{"n_experts": 96, "experts_per_token": 2, "activation": "swiglu", "router_score": "softmax", "routed_scale": 1.0, "lr_router": 0.00116, "vocab_size": 6703, "optimizer": "adamw", "lr": 0.00229, "seq_len": 512, "steps": 6023, "dataset": "wikipedia_en"}
Below are experts of layer 2 (counted from 0) of a mixture-of-experts language model. Rows are named router (the router's row for the expert) and show model dimensions 0-191. Each number is 128 + 24 x the weight over its row's rms, rounded and kept within 0 to 255.
Before each expert's rows: "gets" lists some tokens that make up at least twice as much of what it gets as of all text. This comes from a sample of Wikipedia text that the model never trained on. Tokens count by the router's weight.

# expert 80
gets: "z", "es", "o", "a", "il", "r"
router [157 118 122 130 150 118 180 157 120 133 138 148 207  99 156 137 163 165 134 145 123  79 116 128 187 128  91 153 193  91  77 131 140 163 121  95 119 161 124  94 114 134 138 109 145  89 135  91 160 146 116 159 132 111  86 161 122 175 115 167 154  68  95 111 106  98 131  94 123 122 117 134 143 118 137 138 136 115 141  92 117 122 137 117  97 128 131 117  94 165  63 117 132  99  86 150 138 130 133 139 150 116 150 126 102 157 119 130 125 148 159 143 138 164 128 130  92 149 143 104 127 107 108  98 124 105 125 137 162 120 160 132 108 128 123 124 133 127 149 134 129 117 147  98 124 162  91 140 104 123 117 165 161 132 134  91  95  68 124 116 155 130 112 129 113  93 140 166 111  87 127 112 136 129 120 124 133 114 121 136  99 141 135 113 135 121 154 125 121 152 112 142]

# expert 72
gets: "i", "al", "ar", "a", "in", "er"
router [107 118 159 116 156 150 101  74 117 196 202 173  87 177 166 106 146 125 139 150 127 147  96 160 128 177 153 110  95 138 109 125 121 135 144 147 118  97 139 117 121 141 152 143 124 143 126 122 145 103 158 130 121 111 134 153  81 120  95 129 137 148 134 175 108 132 103 116 119 144 123 118 162 156 180 164 122 100 147 124 137  94 158 165 133 168 116 150 113 127 127 150 120 104 118 150 122 134 138 147 137 151 145 139 159 110 120 121  99 163 106 110 142 126 106 139  99 106 123 144 120 121 138  95 110 118 108 181 187 152 119 149 153  87 100  74 113 192  92 148 138 133 119 146 129 111 116 152 133 136 143 117 132 103 151 149 152 129 124 155 121 157 115 127  91 124 137 121 118 116 124  81  89 172 130 121  96  84 138 119 123 145 138 135 147 123 112 136  93 135 121 121]

# expert 60
gets: ".", "S", " States", "R", "ers", "\n"
router [119 151 150  74 116 143 116  73 124 138 169  73 108 111 173 106 139 134 114 119 122  85 125 103 131 100 143 120  78  84 122 140 100 110 126 131 141  85 115 149 127 110 128 174 164 114 107 129 130 103 178 126 147 101 102 121  85 106 141 131 154  55 124 176 147 162 152 144 158 113 158 136 116 114 146 130 106 106 155 136 156 143 138 147 109 143 128 133 154 102 129 157 136 169 148 166 148 155 149 171 111 130 146 122 139 118 120 146 107 170 126 125 131 129 135 129 112 110 143 147 114 106 142 146 116 144 130 140 104 160 116 145 117 149 149  90 122 130 143 108 147 106 142 110 158  85 163 182 126 114 136 106 144 116 144 125  73 179 113 118 176 171 124 163 102 143 119 131 137  98 124 137 130 150 116 140 115 128 116 120 124 101  90 101  87 156 123 124 175 122 151 118]

# expert 29
gets: " =\n\n", " K", " T", " M", " V", " S"
router [110 181 143 115 123 120 163  84 129  69 162 123  85 164 134 148 104 157  90 112 116  93 117  89 175 103 134 136 138 178 133 146 108 104 137 104 110 102 149  95 113 106  95 119 124  89 113 105  81 139 134 103 101 126 144 129 109 112 139 165  64 114 136 141 165 138 139 159 153 160 138 118 103 147 147  95 142 140  91 143 136 156 123 121 112 116 137 116 122 120 143 154  98 135 102 111 138 148 123 142  91 119 111 114 146 103 115 139 136 149 175 146 112 120 173 110 146 134 149 130 127 122 122 159 155 143 170 110 150 119  77 144 112 148 129  92 128 117 107 114 111  99 153 104 100 156 111 127  99 127 134 181  94  91 115 123 140 145 124 139 123 141 114 154 167 123 107 143 128 140 151 103 161 156 114 184 124 128 103  99  99 129 101 121  88 154 114 180 101 121 130 159]

# expert 69
gets: " |", "–", ";", "°", " /", "-"
router [129 201 150 113 123 131 144 145 131 102 179 146 108 153 197 159 116 126 118 120 143 122 125  79 180  60 172 128  84 101 126 163 132  97 141  80 137  54 145  97 117  83 133 156 135 133 136 104 103 167 138  96  83 118 146 136  85 129 119 112  95  91 109 167 112 149 144 144 158 152 125 119 112 147 142 100 159 146 123 128 132 122 110 123 135 129 157 125 112 128 144 156 107 124  96 130 141 147 119 117 129 116 129 117 121 131 108 141 119 116 176 134 109 187 165 104 124 139 146 128 139  95 140 157 172 114 160 126 142 141 114 121 124 167 139  95 144 104 129 133  80  97 153  98 120 143 164 129 110  96 126 146 137 124 118 121 107 126 135 142 125 136 119 134 164 134 129 142 110 103 137 104 141 147  99 160 151 158 124 145 130 112 153 145  79 123 137 144 130 105 146 144]

# expert 13
gets: " |", ":", " |\n", " •", "):", " ("
router [115 152 114 193 104 121 102 112 130 104 136 130 118  83 123 178 149 100 148 127 133 108 104 109 146  86 168  86 119 148 181 169 177 119 159 130 120 150 116 112 132  95 128 155 113 121 165 180 111 127 173 123 108 131 131 152 131 117 158 158 117 141 141  86 128  84 138 172 131 141 108 108 148 127 144 117 154 156 128 150 122 133  92 128 140 122 128 129 118 128 157 137 157 160 127 109 115 126 145 112 118 124 157 124 117 130  98 136 146 136 141 102 102 116 163 112 170 127  99 115 122 107  93 127 136 133 114 135 108 139 123 133 153 143 128  99 126 132 132 108  76 119 184 134  77 127 138 133 179 116  84 113 102 108 114 143 136 132 115 134 148 128 140 167 144 156 139 114 162 128 140 154 157 105 159 139  87 126 117 186 184 111  86 153  69 141 128 135 148 164 122  98]

# expert 32
gets: "or", "er", "al", "ed", "ing", "an"
router [126 101 114 121 159 129 125 104 123 158 120 104 113 215 143  83 165 150 121 161 134 134 116 111 107  95 176 110 169 105 142 112 119  96 127 136 119  88 140 115 104 114 171 135 153 144 113  76 120 120 121 161 158 154 123 135  69 129 102 120 173 142 127 174 118 130  89 108 120 118 136 123 150 110 171 132 145 156 115 156 113 121 156 145 152 171 138 113 145 137 102 182 128 137 159 163 124 134 162 157 151 138 121 136 140 115 123 163 140  95 105  82 187 134 116 134 101 137 132 134 135  98 109  95 119 127  84 135 156 153 156 147 150 117 120 105 130 169 118 138 158 124 133  84 125 106 122 175 137 123 102 143 127 153 145 143 100 123 129 133 139 131 107 139 153 100 105 132 125 153 124 118 124 158  99 106 154 110 161 147  91 128 155 109 145  83 123 145 105 161 148  92]

# expert 3
gets: "ure", "y", "0", "ation", "ity", "E"
router [147 123 122  88 160 140 130 104 124 171 209 160 179  99 189 130 145 144 145 111 130  88 128 135 130 118 105 126 131 121  67 168 115 132 142 147 125 166 146  87 110 182 158 138 129 135 141 122 124 155 184 150 127 122  90 145  92 142 122 141 149  83 116 111 143 152  91 139 133 123 155 112 140 121 122 106 154 112 148 145 127 127 130  97 150 154 145 135 107 119 138 165 110 120  90 140 149 176 107 137 124 142 125 132 110 133 129 123 118 168  73  99 155 131 116 144 109 131 135 128 104 136 132 102 133 101 152  92 152 168 132 179 115 148 141  83  93 161 108 133 137 134 138 103 176 144 137 168  84 122 146 150 141 114 151 115  99 134 112 138 175 147 134 133 103 111 117 135 115 127 120 111  77 156 152 122 116 115 128 146 146 135 124  88 131 150 173 111 144 126 115 108]

# expert 31
gets: "g", "en", "n", "el", "l", "v"
router [ 94 110 122 120 108  91 161 128 124 124  49 131 132 136 121  62 158 113 115 107 122 124 158  97 129 174  83 163 169  88  92  94 138 112 116 116 121 146 143 173 182 108 143  95  92 151 123  95 126 119 108 131 163 117 110 117 130 155  81 131 165 145 136 133 154 148 158 135  79 131 123 145 112 134 111 126  87 118 127  89 135 123 125 134 114 152 119 108 100 135  67 145 159 133 139 112 108 109 121 144 124 131 120 139 129 121 178 119 121 108 132 125 147 113 116 150 113 102 145  84 149 131 131 123 136 127 123 163 109  98 182  97 160 124 118 163 124  68 112 156 153 105 148 103 130 151  82 160 147 139  87 125 111 139 105 113 154 120 107 144 113 118 115 143 152 101 131 108 115 143 114  93 129 122 157 121 132 114 149 129 139  92 129 118 126 133 126  94 168 160 118  81]

# expert 76
gets: "i", "1", "u", "h", "z", "li"
router [164 128 143  98 131 151 142  85 139 162 139 117 143  99 114 135 112 140 149 133 119 114 105 108 135 123 170  72  92  43  54 155 104 142 178  86 128 113 119 124 137 139 135 135 141  87 162 101 121 135 205 115 125  87  79 151  82 102 165 151  93  48 106 159 141 146 106 131 135 114  95 127 143 109 138 114  87 139 161 131 122 115 138 126 106 133 110 170 136 124 149 131 112 114 122 123 157 137 121 118 126  94 114 131 123 144 120 116 130 138 133 129 162 108 121 134 129 132 150 129 142 119 105 100 119 116 126 155 119 134 121 129 120 165 153 126 123 149 129 118 152 131 132 150 169 119 114 142  90 173 123 161 150  99 122 110 106  96 123 137 131 119 123 117  92 128 167 129 163  78 125 104 132 160 135 115  97 121  90 130 121  96  99 163 127 134 130 121 116 134 119  99]

# expert 34
gets: "an", "al", "ad", "or", "in", "h"
router [103 128 127 128 122  97 126  92 123 108  67 126 158  97 107 140 139  90 142 139 130 164 141 132  56 122 100 119 130 139 184 112 132 149 123 133 122  87 104 181 124  97  78 130  90 148 151 168 154 118  72 112 160 165 136 134 136 148 146 160 127 164 141 105 114  86 111 101  80 106 103 120 143 104 102 162 108 141  97 134  93 108 132 106 155 129  90 161 154 108 122  88 134 143 161 110 154  96 161 110 127 129 117 119 104 114 133 130 151 145 138 109 114 129 118 164 130 116  84 118 105 139 121 129 135 146 101 130 151 137 118 101 158  98 123 147 161 117 167 112 131 135 110 143  91 103 106  92 162 115 125  74 139 149 116 177 131 138 115 121 102 144 114 109 135 148 119 123 145 149 121 136 167  90 155 155 155 149 144 113 106 130 139 146 126 133 109 104 181 111 109 140]

# expert 22
gets: "or", "rit", "et", "on", "an", "al"
router [136 123 116  89 132 119 159  81 120 146  72 132 166 104 184 106 170 116 152 166 125 142 153 119 108 122 156  82 104 141 134  71 136 142 160 123 132  85 107 153 125 116 124 162 147 131 154  82 183 103 156 120 141 116 143 132 102 114 162 157 150  66 149 144 111 103 112 120  99  98 132 135 133 108 124 101 107 103 117  97 164  91 143 148 156 142 150  92 134  70 104 155 115 135 123 121 153 144 126 158 112 130 141 122 139 136 106 146 133  91  99 102 143 114 110 110 155 140 135 147 140 128  84  92 108 157 135 145 113 135 109 124 165 103 127 102 120 178  96 107 161 154 102 130 106 101  90 154 145 162  94  97 136 158 145 134  87 111 120 148 143 140 118 125 143 140 101  93  93 107 130 124 129 112 108 140 116 110 119 130 106 154 145 146 141 123 100  94 124 126 112  93]

# expert 93
gets: " ", ").", "\"\n", ")", " board", "\n"
router [108 176 123 115 136 120 143 137 118  64 158 113 107 146 104 176  75  99  87 106 118 135 157 107 117  99 124 171 120 142 119 122  85 110 130 107 150  79 114  52 107 111 122 124 124  99 107 144 116 105 135 141 143 131 180 112 106 125 151 116  80 133 139 122 140 119 147 129 151 134 121 120  87 138 145 106 144 121  95 133  89 155 123 141 114  89 135 108 129 151 137 138  99 118 125 143 143 183 147 130 134 127 144  96 138  88 111 139 128 128 158 117  98 171 155 154 143 153  79 153 135 153 129 161 106 125 149 115 113 137  85 137  97 112 122 128 132 100 124 146 128 130 128 106 135 105 130  52 110 145 143 126 141 140  98 149 136 131 166  74 151 134 113 147 115 130 146 151 126 103 125 121 123 165  77 111 133 165  91 139 157 135 127 157 101 132 129 141  90 176 141 139]

# expert 95
gets: " |", ".S", "on", "it", "b", "i"
router [182 164 130 104  95 134 108 127 139 124 155 170  77  53 107 158 151 122 168 111 115 135 143 162 103 106 182 105  82  77 109 159 138 144 117 106 126 119 115 188 152 145 127 164  83 133 178 123  92 152 138 114 113  81 107 149 106 108 189 158 118 113  80 116 130 128 148 131 117 121 146 133 117 143 131 143 115 130 132 128 102 124 131 110 130 112 114 119 138 129 124 140 106 119 100 144 150 116 117 111 146 106  89 133  79 168 141 146 115 145 150 139 143 153 140 118 173 103 130 159  91 132 128 119 124 100  88 120 145 133 116 127 132 164 161  90 126 111 165 112 117 119 156 135  94 168 117 115 112 102 117 123 127  98 144 111 144 131 100 119  87 156 131  91 111 155 156 107 139  86 128 120 142 131 127 149 126 133 154  95 150 107 105 168 104 119 144 112 127  97 141 128]

# expert 41
gets: " ", " C", "/", "C", " F", " d"
router [143 103 134  96 114 103 112 173 122  94 179 130 161 111 102 220 109 144 136 127 119  93 116 134 156 122 111 128 176  82  87 118 125 129 162  77 145 139 126 118 174 154 135  94 142  89 118 135  84 144 141 152 114  91  79 137 136 121  89 102 108  70 131 132 148 139 149 144 163 145 126 117 106 139 144 126 140 139 148 151 126 148 127 115 108 124 162 125  80 123 115 138 130 136 113 136 124 142 101 125 129  98 154 122 159  65 104 125 120 105 151 145 106 148 139  83 131 149 125 126 127 125 144 159 140 124 170 107 104 157 123 107 128 140 120 129 117 141 157 170 115 101 105 102 158 163 117 140 109 168 129 136 139 110  88  98 138 121 160 139 138 130 107 124 121 156 141 138 147 101 145 142 115 143 130 157 140 116 132 128 114  88 119 108  74 124 149 162  90 130 177 154]

# expert 82
gets: " that", " time", " first", " other", " same", " two"
router [153 168 151 135  90 163 131 168 130 177  81 145 177 180  71 100 118 126 128  79 136  98 123 115 125 113 132 110 102 149 163 194  96 111 123 147 151  89 141 128 128 111 133 171 142 146  76 123 109 185 112 107 116 137 159 115 121 161 142  82 154 151  88 102 124 135 148 117 151 118 131 121  90 155 129 111 103 133 133 147 145 186 125 110 114 119 134 101 115 118 124 137 109 146 115 178 136 122  73 127 138 146 122 137 130 132 120 123 105  89 138 143 110 133 146  97 140  97 162 146 122 102 105 158 112 113 135 160 153 126 159 144 121 135 111 162  97 122 132 167 140 128 145 149 131 112 103  98 103 120 138 144 150 172 117 137 129 110 132 164 117 124  88 101 108 112 142 104 135 126 126 143 177 140 119 117 119 117 125 126  97 108 103 161  95 100 102 152 126 133 165 140]